config.toml
num_hidden_layers = 10
hidden_size = 256
n_experts = 16
experts_per_token = 4
d_expert = 128
d_shared_expert = 0
hidden_act = "clamped_swiglu"
moe_layers = [0, 1, 2, 3, 4, 5, 6, 7, 8, 9]
router_score = "softmax"
normalize_top_k = false
routed_scale = 2.0
balance_loss = 0.0187
balance_bias = false
init_std_router = 0.0377
lr_router = 0.000805
vocab_size = 14706
norm = "rmsnorm"
norm_eps = 1e-05
tie_word_embeddings = "early"
optimizer = "muon"
learning_rate = 0.00686
beta1 = 0.9
batch_tokens = [32768, 65536, 131072, 262144]
max_seq_len = 1024
train_tokens = 484200000
max_steps = 5198
dataset = "wikipedia_en"
Below are experts of layer 2 (counted from 0) of a mixture-of-experts language model. Rows are named router (the router's row for the expert), down (a neuron's output weights, with its number) and show model dimensions 0-255. Each number is 200 + 40 x the weight over its row's rms, rounded and kept within 0 to 999.
After each expert's rows: "comes before" lists some tokens at least twice as common just after its tokens as in all text. This comes from a sample of Wikipedia text that the model never trained on. Tokens count by the router's weight.

# expert 11
router,127,204,205,200,208,132,218,254,185,219,218,158,102,168,252,177,181,247,138,124,255,147,188,198,145,210,171,187,227,172,158,189,137,233,181,112,246,195,191,208,200,157,263,202,171,219,159,190,182,178,223,194,205,163,187,112,159,242,248,198,190,166,220,289,247,215,207,227,216,165,215,157,248,176,164,153,175,205,196,160,157,165,237,190,221,169,221,180,175,215,199,249,192,210,130,252,238,172,253,256,162,152,247,190,130,301,179,196,286,202,266,168,149,133,183,166,173,235,265,207,123,203,166,160,173,261,161,211,131,283,260,234,289,191,244,174,167,171,257,166,190,216,216,234,249,197,207,195,216,198,187,207,210,208,232,234,225,225,201,173,159,216,156,153,266,190,181,170,239,179,171,205,216,152,144,234,192,194,196,252,267,240,164,251,289,192,198,136,209,255,186,216,237,112,215,121,186,151,186,239,175,246,245,206,240,261,159,213,159,130,201,175,250,231,161,179,242,238,217,196,179,239,165,107,160,181,175,177,176,225,208,194,176,167,250,195,216,183,253,243,233,235,249,214,191,190,161,155,253,204,258,146,130,145,149,135
down5,260,203,243,188,101,265,206,240,238,248,225,224,187,160,238,249,131,182,174,190,170,197,224,187,212,197,126,268,259,172,247,158,233,158,195,155,177,226,156,187,195,159,141,205,243,294,243,215,251,224,167,261,224,236,211,248,243,169,152,144,188,272,231,216,208,209,207,141,195,254,187,200,217,120,214,229,233,195,244,210,157,177,185,200,173,158,208,204,242,165,174,132,137,165,197,122,254,168,159,179,196,193,199,237,218,151,136,177,225,182,179,165,219,209,248,171,229,160,278,203,214,179,160,135,192,258,203,225,197,163,203,171,217,245,181,240,242,261,201,165,225,223,141,190,253,269,180,205,217,204,176,215,177,245,223,295,226,200,166,188,141,306,215,196,203,182,128,200,200,209,247,190,191,180,285,271,165,100,176,177,160,143,216,190,168,145,180,199,180,167,230,283,146,216,136,236,219,166,277,210,255,178,203,188,202,144,186,253,176,163,284,172,260,185,237,238,193,176,247,271,212,263,187,285,236,230,281,212,201,159,256,129,202,191,232,238,160,193,157,204,249,236,251,217,239,184,179,138,239,156,196,167,170,183,153,176
down6,168,211,179,274,167,179,210,230,216,162,139,152,223,207,179,268,232,177,211,214,119,216,222,220,267,254,155,199,248,229,252,118,201,172,201,147,181,216,194,232,235,209,231,206,220,144,173,214,212,98,204,224,184,173,269,192,168,207,276,250,191,146,181,155,212,261,211,225,151,126,155,171,229,171,264,139,178,177,195,191,167,190,231,256,207,172,237,203,140,213,247,191,269,250,248,101,179,218,254,217,231,212,238,221,191,200,130,198,173,224,242,203,220,173,230,210,180,218,170,264,224,247,201,93,232,242,184,203,146,244,243,190,266,214,251,235,180,241,184,208,240,233,187,165,140,225,171,175,192,244,260,240,198,149,127,149,181,44,239,207,283,185,185,218,223,233,169,217,246,211,248,197,244,220,206,187,217,200,191,232,197,186,165,178,254,209,272,197,287,203,210,204,289,277,174,195,295,206,177,186,151,181,238,216,200,244,221,207,141,229,81,171,162,210,201,201,193,161,213,198,201,210,217,243,229,226,217,250,184,176,228,195,184,234,173,233,273,149,162,229,196,131,198,251,192,195,139,298,201,200,243,220,167,151,178,240
down7,270,139,260,175,217,194,230,205,224,140,167,172,216,211,172,238,222,191,128,186,211,220,190,220,161,224,194,166,274,250,306,145,147,234,193,243,224,179,211,312,222,222,208,201,204,174,192,205,251,203,268,224,175,121,258,252,193,230,255,226,159,189,162,212,143,189,172,228,161,170,196,217,248,176,215,172,172,219,162,211,212,233,142,147,136,262,240,263,217,160,286,252,153,208,224,162,175,139,201,235,167,167,271,230,236,183,229,197,139,272,264,218,133,194,160,257,215,125,239,196,225,193,189,159,246,137,157,247,145,233,243,282,207,130,170,199,203,184,292,226,217,160,151,239,142,209,153,173,207,249,224,139,229,183,208,259,269,222,168,243,253,98,164,196,292,226,140,165,233,166,178,187,232,218,243,229,207,208,190,144,207,199,187,268,154,177,266,257,222,199,158,225,159,185,120,192,221,171,183,156,187,175,223,237,179,181,217,197,200,270,193,175,244,249,143,222,255,200,252,194,138,201,207,214,154,152,207,156,197,201,223,204,227,191,214,217,238,192,128,265,195,211,217,215,177,207,219,205,272,233,227,176,254,201,119,189
comes before: "0", " a", " the", "5", "6", "3"

# expert 14
router,186,274,177,228,281,215,230,224,229,263,237,176,235,165,219,245,205,188,154,139,194,143,182,141,187,157,240,238,200,193,157,229,181,160,162,198,235,253,165,228,232,189,246,199,228,254,119,231,246,156,177,213,218,258,232,254,175,185,155,210,144,231,171,239,242,232,210,210,208,292,242,205,224,159,254,166,180,222,185,190,171,239,243,150,144,220,221,183,248,210,265,144,220,259,176,201,224,248,239,156,181,211,199,138,218,169,201,101,162,240,157,201,244,218,217,195,84,238,145,161,167,180,230,219,197,235,155,245,193,154,197,182,269,170,254,184,176,177,247,106,213,172,226,171,219,270,230,239,217,237,207,160,105,158,206,180,196,233,193,183,275,241,149,154,181,207,258,186,207,187,193,236,195,249,164,172,235,270,158,244,156,213,244,188,197,207,203,135,204,211,224,197,294,153,283,256,167,146,205,211,136,184,227,225,170,205,172,180,171,163,254,278,226,220,244,245,164,290,164,149,245,196,140,174,229,222,246,243,174,166,248,138,108,235,177,144,232,207,207,221,221,266,243,159,210,213,264,214,264,150,166,245,180,241,195,163
down5,203,213,249,228,240,164,138,210,189,224,179,216,260,132,176,143,235,186,238,247,193,166,241,229,251,269,168,114,186,255,144,183,191,164,240,169,175,295,209,200,176,198,223,207,193,180,168,57,218,263,220,211,142,273,206,191,173,159,214,195,214,179,186,262,208,237,194,233,182,166,147,135,203,226,226,113,257,174,203,216,191,197,198,304,199,121,218,198,203,178,163,242,192,215,215,182,190,176,198,142,278,172,251,169,137,189,167,181,125,217,212,211,240,165,181,154,281,133,208,230,141,323,142,178,214,273,213,208,153,256,184,270,257,113,261,209,253,207,139,211,211,178,169,230,209,191,181,188,195,168,203,171,236,150,185,215,187,227,195,107,220,242,194,246,151,166,221,215,230,247,231,234,217,201,145,225,206,182,165,212,223,184,157,168,175,249,205,269,149,218,160,199,170,207,186,197,165,283,208,127,226,211,197,150,169,217,138,249,156,200,164,201,225,220,150,218,208,250,176,210,216,228,207,193,127,229,249,230,226,196,214,192,271,172,206,186,213,220,142,214,203,178,190,283,237,211,250,191,164,214,273,272,189,221,188,96
down6,267,202,184,187,195,183,135,235,211,132,203,246,224,164,270,199,154,176,176,68,243,163,263,166,223,226,122,198,173,180,182,204,203,240,146,174,239,206,152,198,161,203,221,245,203,195,270,228,304,162,175,225,271,201,152,164,250,151,233,250,179,211,197,143,154,196,223,252,175,151,188,202,200,170,169,194,236,194,268,200,208,182,145,230,213,255,160,202,108,231,250,202,216,272,182,255,185,177,192,213,173,196,206,234,186,196,162,214,130,161,180,175,190,182,220,136,239,163,209,211,177,255,189,183,244,282,192,165,133,221,218,228,192,177,150,240,235,184,180,225,188,261,196,231,125,199,227,183,233,170,227,136,158,209,165,248,193,225,182,232,151,147,197,175,115,227,209,213,197,226,157,278,260,171,161,265,252,196,177,197,228,160,181,204,222,261,226,244,276,252,211,234,145,237,242,156,253,224,139,179,151,221,131,197,145,218,160,197,187,306,262,233,226,210,217,131,221,251,181,206,188,159,223,198,214,165,313,244,253,157,144,241,249,144,212,219,221,195,199,133,175,193,152,232,233,206,203,196,191,137,168,214,186,148,314,189
down7,239,193,249,251,141,212,185,264,237,209,200,172,170,272,257,219,129,173,215,208,180,196,179,242,270,189,226,189,222,215,149,160,160,275,218,264,146,197,223,279,221,181,185,206,163,195,231,196,141,232,243,254,173,192,269,201,161,179,206,248,161,193,192,208,178,140,128,276,179,237,189,163,186,217,250,201,221,198,244,152,223,237,208,226,132,159,172,157,184,246,142,239,154,182,195,150,230,200,206,136,205,203,224,165,212,248,247,274,181,202,237,211,184,250,173,159,218,158,210,180,169,131,165,207,178,278,160,199,165,188,177,164,159,184,164,191,215,268,176,213,158,259,202,189,166,170,196,173,234,228,196,219,219,153,280,203,199,276,122,259,201,107,256,200,228,261,241,187,178,226,228,222,174,243,212,239,212,186,206,179,228,230,191,212,166,189,137,231,245,324,238,181,161,157,220,213,143,214,197,160,178,189,212,244,226,232,248,267,159,211,169,262,175,168,291,225,165,265,197,148,197,178,250,247,231,178,221,211,172,244,267,168,166,199,136,155,178,135,183,222,134,226,210,318,161,211,256,288,234,180,201,263,222,189,118,111
comes before: "1", "2", " the", "9", "8", "6"

# expert 15
router,184,158,193,188,193,183,177,219,240,255,218,169,172,172,185,201,183,167,181,215,229,205,170,179,213,217,295,182,233,181,212,176,271,203,211,234,168,193,256,179,138,149,147,220,256,191,139,161,229,218,243,177,248,225,226,177,197,227,236,218,175,209,190,193,312,187,120,259,187,146,262,280,205,247,212,123,196,106,179,231,196,223,172,226,123,210,236,168,194,151,230,182,245,218,129,161,202,240,208,171,165,194,216,196,174,161,183,219,152,226,224,176,171,204,194,175,225,209,229,193,214,221,131,222,159,190,188,255,155,231,202,170,236,170,175,254,240,214,266,189,231,248,264,166,177,194,186,171,168,245,209,214,207,215,200,183,281,183,164,223,168,318,120,153,202,233,225,202,203,199,242,202,194,222,163,143,154,170,230,220,302,232,174,150,138,245,237,292,209,199,237,173,227,232,168,225,190,212,164,244,179,198,191,181,237,136,101,186,139,151,162,231,325,148,157,254,185,232,229,157,231,196,194,223,207,269,293,273,217,166,275,167,258,182,259,228,132,162,243,250,138,250,216,299,179,198,166,249,206,258,181,244,199,220,191,197
down5,194,102,289,201,161,172,266,255,283,237,273,200,133,139,140,197,225,163,202,269,222,133,229,202,127,300,141,171,196,171,230,229,219,173,211,194,202,250,167,169,212,185,203,149,137,144,204,146,245,195,206,207,197,144,216,220,194,171,272,193,187,209,96,183,225,229,207,183,171,184,162,206,215,212,148,259,150,192,198,267,191,201,195,175,189,179,179,190,215,191,200,238,244,167,106,264,208,184,238,167,192,222,184,210,265,138,226,232,212,114,216,146,178,187,196,231,210,214,217,251,233,199,211,257,231,210,256,160,164,210,203,196,186,236,178,172,210,175,344,184,197,216,142,202,180,150,247,170,202,214,171,239,147,155,191,218,241,170,226,218,215,205,228,158,190,234,227,150,178,232,209,169,253,252,194,201,128,219,229,257,242,127,173,111,182,246,188,183,229,187,227,127,268,246,229,125,182,226,237,241,180,252,244,129,164,131,213,193,178,257,195,206,179,214,171,160,214,155,170,221,158,205,136,213,173,177,251,227,240,116,227,261,298,251,219,217,194,206,241,173,136,223,186,144,183,215,128,177,179,187,205,194,234,136,186,240
down6,221,235,263,194,171,161,200,153,217,123,186,207,158,245,169,247,215,178,179,231,226,182,242,188,202,207,127,155,175,176,202,177,203,145,168,159,193,234,190,178,213,199,137,187,201,223,199,207,198,289,192,200,235,165,200,199,135,235,260,176,183,220,233,234,190,217,168,187,200,207,164,111,253,72,184,215,168,179,231,192,211,194,312,185,261,236,189,234,202,256,185,196,208,179,225,209,211,277,166,265,175,242,190,193,214,142,211,198,241,259,202,188,169,224,218,237,217,208,211,140,172,192,187,161,204,269,318,263,233,148,126,218,267,145,133,229,196,238,207,192,231,204,208,214,208,277,249,212,150,185,197,136,135,261,177,239,215,179,268,199,144,155,212,210,187,163,184,192,195,249,127,201,213,188,157,184,202,235,200,197,201,151,125,217,205,131,199,235,141,155,166,229,209,293,187,229,249,185,200,194,241,152,251,140,181,223,277,217,205,188,215,175,203,75,212,243,138,238,150,215,140,150,235,133,196,201,225,174,200,203,264,252,181,230,182,139,237,164,234,206,213,252,225,252,266,271,260,233,261,218,240,197,213,304,243,260
down7,165,191,174,264,154,179,179,145,198,138,125,219,210,210,261,262,186,229,179,121,232,140,259,262,137,236,173,144,264,250,214,257,254,184,259,240,223,173,174,214,191,221,210,229,207,226,178,174,243,209,164,207,190,168,211,172,265,200,191,165,297,149,160,280,221,176,189,171,211,233,164,261,100,204,229,295,282,261,147,242,167,234,180,188,158,169,216,254,226,155,187,196,210,191,220,264,219,270,171,219,167,241,162,199,221,193,161,211,226,259,155,215,193,232,224,157,141,269,231,197,171,224,165,189,240,171,190,204,219,230,217,213,146,231,213,157,170,190,155,180,268,231,210,117,126,181,183,283,119,244,218,276,126,207,156,195,170,151,242,277,220,222,173,178,237,157,158,196,133,196,277,180,202,169,181,178,137,251,146,161,253,246,185,190,151,219,174,228,259,226,205,200,210,216,241,154,144,190,228,113,174,180,257,125,251,228,203,184,183,143,152,205,175,192,226,240,258,233,188,156,191,228,168,169,184,173,226,156,185,219,219,178,183,178,198,276,210,195,193,180,189,253,219,213,174,200,189,234,157,151,186,116,199,153,122,236
comes before: "|", "-", "\n", "s", "==", "The"

# expert 0
router,196,199,262,181,240,225,206,128,240,159,156,129,236,129,193,222,218,237,212,178,201,168,209,177,160,127,276,198,226,165,168,184,206,144,217,120,186,117,216,200,190,141,210,233,221,221,165,258,188,187,219,189,246,230,201,181,147,193,229,163,214,218,217,251,250,203,218,214,207,255,149,211,204,130,221,257,234,144,179,211,140,146,190,161,168,165,233,174,205,228,224,255,223,95,188,188,224,96,266,203,150,262,168,212,133,217,187,210,137,260,197,251,198,214,207,244,194,203,186,191,211,191,222,183,187,198,245,242,123,214,303,217,243,179,216,128,199,201,276,179,167,145,222,254,196,199,220,202,244,254,199,283,175,226,253,150,199,195,184,173,134,200,157,161,176,142,190,123,171,178,196,190,232,121,127,245,210,214,178,151,216,204,193,263,205,209,193,128,233,187,188,186,168,202,199,226,270,253,192,209,284,223,187,249,174,219,262,174,144,201,95,173,180,177,181,255,246,155,236,203,249,203,221,190,122,253,239,216,204,172,254,183,133,171,251,180,228,289,164,230,262,237,134,235,182,227,136,261,211,184,169,265,267,164,192,179
down3,192,201,185,202,202,149,236,246,230,216,218,161,185,146,154,231,192,243,146,216,166,178,208,210,150,213,180,202,189,262,251,175,274,144,260,161,135,163,167,192,112,122,143,216,209,156,190,162,225,201,128,217,167,258,199,118,229,191,233,150,169,228,260,218,245,256,136,210,203,228,255,265,159,204,155,177,213,237,293,135,238,197,217,200,224,202,84,230,190,221,221,251,233,208,198,171,209,258,278,253,278,133,168,182,252,256,248,243,170,137,227,232,217,153,126,197,192,273,284,177,181,202,232,187,241,258,161,161,184,197,178,198,199,162,183,225,183,176,241,177,145,177,164,193,152,183,180,223,195,173,168,168,200,246,154,251,172,229,184,201,171,223,155,239,185,230,236,161,148,186,212,222,175,252,263,173,256,196,201,224,207,164,214,193,175,164,140,125,194,252,212,208,177,156,193,155,210,196,192,212,206,133,262,163,172,192,200,193,170,158,153,121,191,228,186,233,192,156,239,234,160,184,245,190,139,150,179,229,147,280,159,206,212,142,166,266,200,200,158,230,195,183,139,227,85,165,110,231,184,191,194,144,303,233,232,182
down4,194,189,200,209,235,153,256,205,240,204,136,119,203,164,180,255,268,184,110,202,214,227,198,222,193,193,198,163,229,148,222,147,197,218,265,162,271,165,173,298,179,234,124,186,193,199,260,213,250,210,234,217,241,255,192,173,176,205,285,138,192,265,188,177,236,157,132,194,177,220,206,137,158,205,142,166,202,197,173,170,204,141,310,211,167,240,200,236,208,250,199,277,252,163,217,212,188,191,185,130,163,214,178,216,152,223,164,195,97,201,252,178,181,171,194,217,202,202,174,131,214,186,219,199,181,198,243,224,183,182,177,122,184,127,151,183,178,234,198,162,190,142,184,159,186,209,206,226,206,176,254,123,157,157,213,216,331,312,196,223,192,192,170,165,204,224,269,150,216,248,162,153,179,158,164,172,183,276,201,223,193,197,202,270,179,179,187,250,164,152,202,175,221,259,201,208,197,226,173,185,261,241,148,201,213,187,284,191,253,129,176,183,203,128,244,225,168,199,278,151,249,294,154,262,218,227,140,182,237,180,203,163,171,181,254,188,188,238,141,111,149,183,206,191,180,168,191,254,241,159,146,208,192,233,209,192
down5,234,191,191,238,211,89,94,223,241,207,258,212,170,268,302,188,257,273,252,228,106,179,94,174,156,194,153,234,232,172,204,158,173,152,160,224,267,185,141,189,247,163,191,176,204,221,255,243,270,208,169,275,211,191,155,220,198,147,231,148,163,188,194,217,151,233,204,98,205,181,198,159,209,206,165,219,225,212,263,264,174,224,182,183,185,158,204,165,135,200,194,245,191,213,201,181,150,138,189,220,261,238,219,226,190,175,211,191,220,183,276,162,182,210,144,153,159,195,212,156,165,245,145,231,172,235,169,228,166,250,163,232,221,215,197,190,240,164,215,159,256,257,187,210,209,242,189,174,241,197,216,258,167,215,204,209,220,241,244,137,157,204,158,213,212,209,194,94,139,203,228,203,129,158,202,268,205,244,107,218,226,248,208,211,133,185,189,175,237,256,279,171,166,146,227,229,188,221,192,249,242,189,198,135,219,175,195,184,172,195,222,175,208,171,212,302,191,237,273,154,191,245,197,217,224,240,167,213,189,142,198,272,221,184,144,224,162,241,236,186,113,193,218,251,234,190,258,168,202,246,159,166,184,162,104,222
comes before: " ", " were", " —", " are", " +", " from"

# expert 4
router,234,173,211,274,210,238,210,187,276,224,153,297,223,254,219,232,225,186,141,241,178,259,227,208,268,109,238,216,293,258,171,151,151,240,202,257,205,169,211,122,207,218,190,190,238,201,208,145,206,177,207,214,222,265,216,159,166,196,172,166,221,288,192,222,186,224,185,294,124,184,197,180,185,149,217,255,243,152,239,276,155,233,187,165,208,242,187,178,219,191,260,209,251,157,227,238,170,155,167,175,216,266,214,255,226,169,234,288,151,177,83,131,247,195,220,250,189,189,218,241,205,200,247,201,208,212,187,188,238,244,142,243,223,241,172,223,211,195,257,173,231,284,298,183,177,178,166,207,186,277,198,236,189,178,209,207,242,304,220,213,191,196,154,97,197,230,229,223,147,191,249,225,180,285,157,280,189,180,189,264,202,189,226,193,220,160,243,245,158,232,186,221,211,203,124,205,170,208,182,170,193,256,196,238,167,100,177,243,180,164,184,183,229,171,223,242,157,245,179,159,192,239,204,228,163,200,207,252,185,123,203,114,162,233,183,216,188,241,196,234,184,201,204,232,248,186,143,179,178,198,139,248,158,235,221,218
down5,200,207,159,266,184,235,282,191,237,162,161,196,169,181,228,176,177,119,198,252,226,205,171,254,182,183,228,196,195,219,217,214,164,276,203,173,166,247,171,192,212,235,212,190,146,234,316,158,118,221,144,175,208,188,259,277,214,154,172,262,208,219,212,174,135,247,283,223,197,189,186,157,145,242,240,180,207,184,216,120,183,241,205,234,159,234,246,134,282,219,208,207,155,187,207,159,194,258,220,203,220,214,140,197,129,182,213,182,149,309,163,205,168,267,215,222,261,249,128,194,249,181,274,183,194,161,169,196,193,165,179,208,238,292,242,191,202,170,219,195,193,153,136,189,214,228,155,149,187,142,182,167,235,257,185,175,205,205,117,172,176,226,138,236,220,225,218,184,174,200,162,167,259,190,150,184,160,186,225,138,203,203,179,156,173,176,195,209,214,229,213,141,218,281,307,199,182,253,253,195,136,156,169,254,210,156,272,269,138,208,114,179,151,238,169,249,221,178,270,213,209,169,166,231,194,195,182,182,191,220,197,149,203,188,243,258,166,170,189,229,259,256,256,260,203,237,204,222,215,229,232,213,132,198,213,309
down6,227,202,221,269,177,191,160,196,188,160,223,218,240,203,184,164,187,168,194,178,186,212,207,186,156,150,220,362,221,161,184,188,217,170,188,286,208,267,197,138,146,178,180,193,166,121,293,172,190,190,252,202,223,210,251,230,262,210,130,190,173,165,86,201,175,188,143,178,235,233,191,246,281,217,172,147,108,209,247,155,241,186,134,168,152,172,125,211,207,231,209,200,219,202,159,197,232,118,97,198,176,240,252,192,211,194,218,201,190,107,186,183,224,176,229,117,244,228,179,207,245,238,187,128,215,174,166,196,259,220,188,189,196,268,218,141,266,209,177,210,211,182,228,115,156,216,198,195,174,178,263,187,235,178,245,231,165,257,187,220,150,198,203,206,229,199,186,221,163,184,225,219,199,233,148,211,118,257,218,210,197,157,195,219,145,185,178,222,245,194,161,255,160,264,247,204,178,178,203,202,174,187,124,105,132,192,143,148,182,192,189,196,252,299,152,205,130,253,190,188,159,213,184,179,230,279,200,203,220,176,206,217,197,278,146,214,188,278,235,197,193,218,223,194,250,196,220,271,211,235,264,264,188,169,198,217
down7,205,273,239,239,173,200,240,159,164,193,211,245,157,214,187,152,180,181,228,227,307,210,278,314,207,220,209,249,160,215,231,228,131,169,95,195,229,196,230,166,122,242,201,275,203,185,214,241,195,183,227,221,213,162,160,216,250,237,202,139,247,186,221,200,174,185,135,213,152,191,203,203,215,219,239,210,140,232,160,174,192,179,233,239,236,237,209,188,247,194,214,198,210,157,181,148,189,239,197,200,166,210,243,188,265,204,170,232,274,187,171,194,258,217,273,226,183,193,141,125,174,190,269,117,208,179,141,215,164,245,298,199,124,196,175,130,188,130,227,218,231,205,212,301,188,172,177,183,189,238,223,231,211,249,232,276,217,195,191,211,181,194,207,258,211,147,204,218,282,213,140,136,271,180,192,118,217,155,192,238,222,196,254,226,231,197,172,124,208,164,231,220,251,221,323,276,207,214,282,190,155,189,125,180,215,215,191,149,218,280,186,149,217,167,160,145,150,171,240,173,243,211,200,194,201,196,171,201,198,216,174,206,196,139,178,133,234,231,157,167,168,217,273,214,228,196,226,197,173,215,180,239,204,102,274,218
comes before: "\n", "-", "|", "==", " The", "The"

# expert 8
router,252,185,170,254,188,201,282,243,274,165,147,179,172,153,223,214,196,223,140,212,197,179,117,215,161,253,203,194,189,161,208,178,206,218,215,90,251,197,154,158,222,156,247,277,170,212,191,203,157,174,240,121,142,166,199,223,236,186,234,210,137,207,159,181,210,177,229,197,219,189,102,209,219,120,242,211,239,179,233,182,208,198,214,250,200,177,194,224,201,238,155,264,196,197,251,205,164,197,127,217,242,185,184,239,226,141,234,231,180,229,188,118,206,166,199,192,258,151,229,202,162,203,182,235,169,157,211,214,212,236,298,124,227,317,170,223,239,187,161,220,159,118,215,128,158,231,222,206,210,151,176,206,241,146,208,165,244,193,196,229,208,162,263,143,165,192,133,195,238,188,199,275,233,171,228,160,201,133,232,223,123,233,185,209,146,212,189,169,241,224,183,224,131,302,260,172,231,178,227,129,196,256,167,223,225,220,178,170,158,227,189,220,161,245,225,162,171,156,219,198,163,293,215,275,152,183,172,139,231,303,131,272,198,134,238,238,215,209,233,179,235,147,171,188,156,188,215,154,194,166,250,173,145,209,162,230
down0,278,226,167,166,142,236,147,170,193,135,267,182,174,204,180,118,120,160,217,267,166,250,258,215,250,169,203,219,164,234,180,193,216,132,204,235,136,278,244,195,212,177,138,125,194,157,194,196,156,192,197,214,190,90,205,224,124,199,205,242,159,265,239,238,209,188,225,186,236,242,216,176,240,254,183,245,194,136,186,181,177,274,143,233,225,157,260,206,233,271,199,199,184,265,311,231,168,170,213,220,167,187,221,235,222,137,176,190,193,289,178,192,265,225,230,168,201,159,225,187,200,190,148,144,217,196,242,242,160,166,204,266,192,196,129,238,124,305,269,199,207,185,188,183,177,232,168,206,192,183,231,230,207,188,227,204,128,218,197,216,227,178,231,225,254,180,322,186,185,161,310,244,143,169,212,301,175,157,175,198,187,217,201,168,206,196,145,232,254,228,232,186,222,193,238,201,158,225,237,190,177,188,160,164,191,159,216,159,161,193,128,195,228,175,192,188,232,196,243,248,223,129,231,211,200,208,200,210,192,144,229,207,186,225,109,173,131,260,230,195,167,258,157,201,220,196,265,234,240,272,229,198,193,160,237,191
down1,274,175,206,179,223,240,199,229,179,269,147,248,273,149,252,211,239,194,167,159,286,140,190,226,203,145,183,176,242,261,323,210,124,215,163,180,230,181,212,215,252,160,169,187,189,115,228,214,229,199,155,166,172,238,124,193,242,165,202,218,228,280,171,228,123,212,248,155,240,209,150,139,128,186,143,246,186,212,203,176,232,149,291,209,159,183,250,133,157,186,153,206,160,198,176,244,247,217,139,156,233,226,185,196,213,231,197,166,215,214,132,193,224,259,177,159,180,171,176,269,231,242,204,180,211,234,175,252,232,202,241,213,166,189,205,159,199,204,191,189,216,245,234,152,237,126,217,225,160,261,219,231,125,153,176,174,258,228,150,187,263,195,196,152,236,177,181,193,175,219,258,154,228,127,197,261,180,240,197,181,178,209,223,126,195,126,242,207,208,238,233,133,169,217,218,237,160,145,191,252,239,162,182,203,225,228,185,190,214,218,195,228,175,153,198,289,253,272,161,281,257,260,142,175,172,217,236,195,197,233,210,167,239,166,273,214,190,182,189,135,110,242,142,135,142,214,192,129,174,193,139,194,233,180,211,191
down2,286,217,281,181,187,150,209,233,214,253,235,178,211,183,170,247,116,277,224,135,102,190,131,172,231,231,112,170,223,190,195,135,203,242,209,212,225,257,233,217,224,144,257,186,169,212,238,74,244,281,235,226,112,172,288,218,262,253,148,195,203,253,185,240,197,203,285,228,215,197,241,156,127,146,206,150,208,176,241,229,171,161,269,226,166,180,216,193,216,222,197,188,211,178,228,195,179,237,235,244,257,176,225,196,181,137,215,98,216,190,203,201,225,216,211,171,184,170,216,169,240,219,115,179,154,184,170,191,194,206,208,157,244,139,204,201,155,199,282,178,240,199,202,153,226,228,271,227,195,241,203,205,214,222,171,151,219,152,257,212,274,200,199,212,217,262,161,190,178,224,195,234,162,209,217,271,204,207,239,176,149,233,154,131,191,231,196,192,243,191,282,249,198,212,211,288,184,159,187,248,196,174,235,202,172,236,132,176,210,193,128,220,263,264,178,139,228,221,259,192,206,132,231,271,216,149,195,300,199,180,252,212,194,182,227,154,239,208,210,185,233,211,225,175,217,153,160,172,198,139,216,231,195,241,167,130
comes before: " to", " the", " in", " a", " of", " by"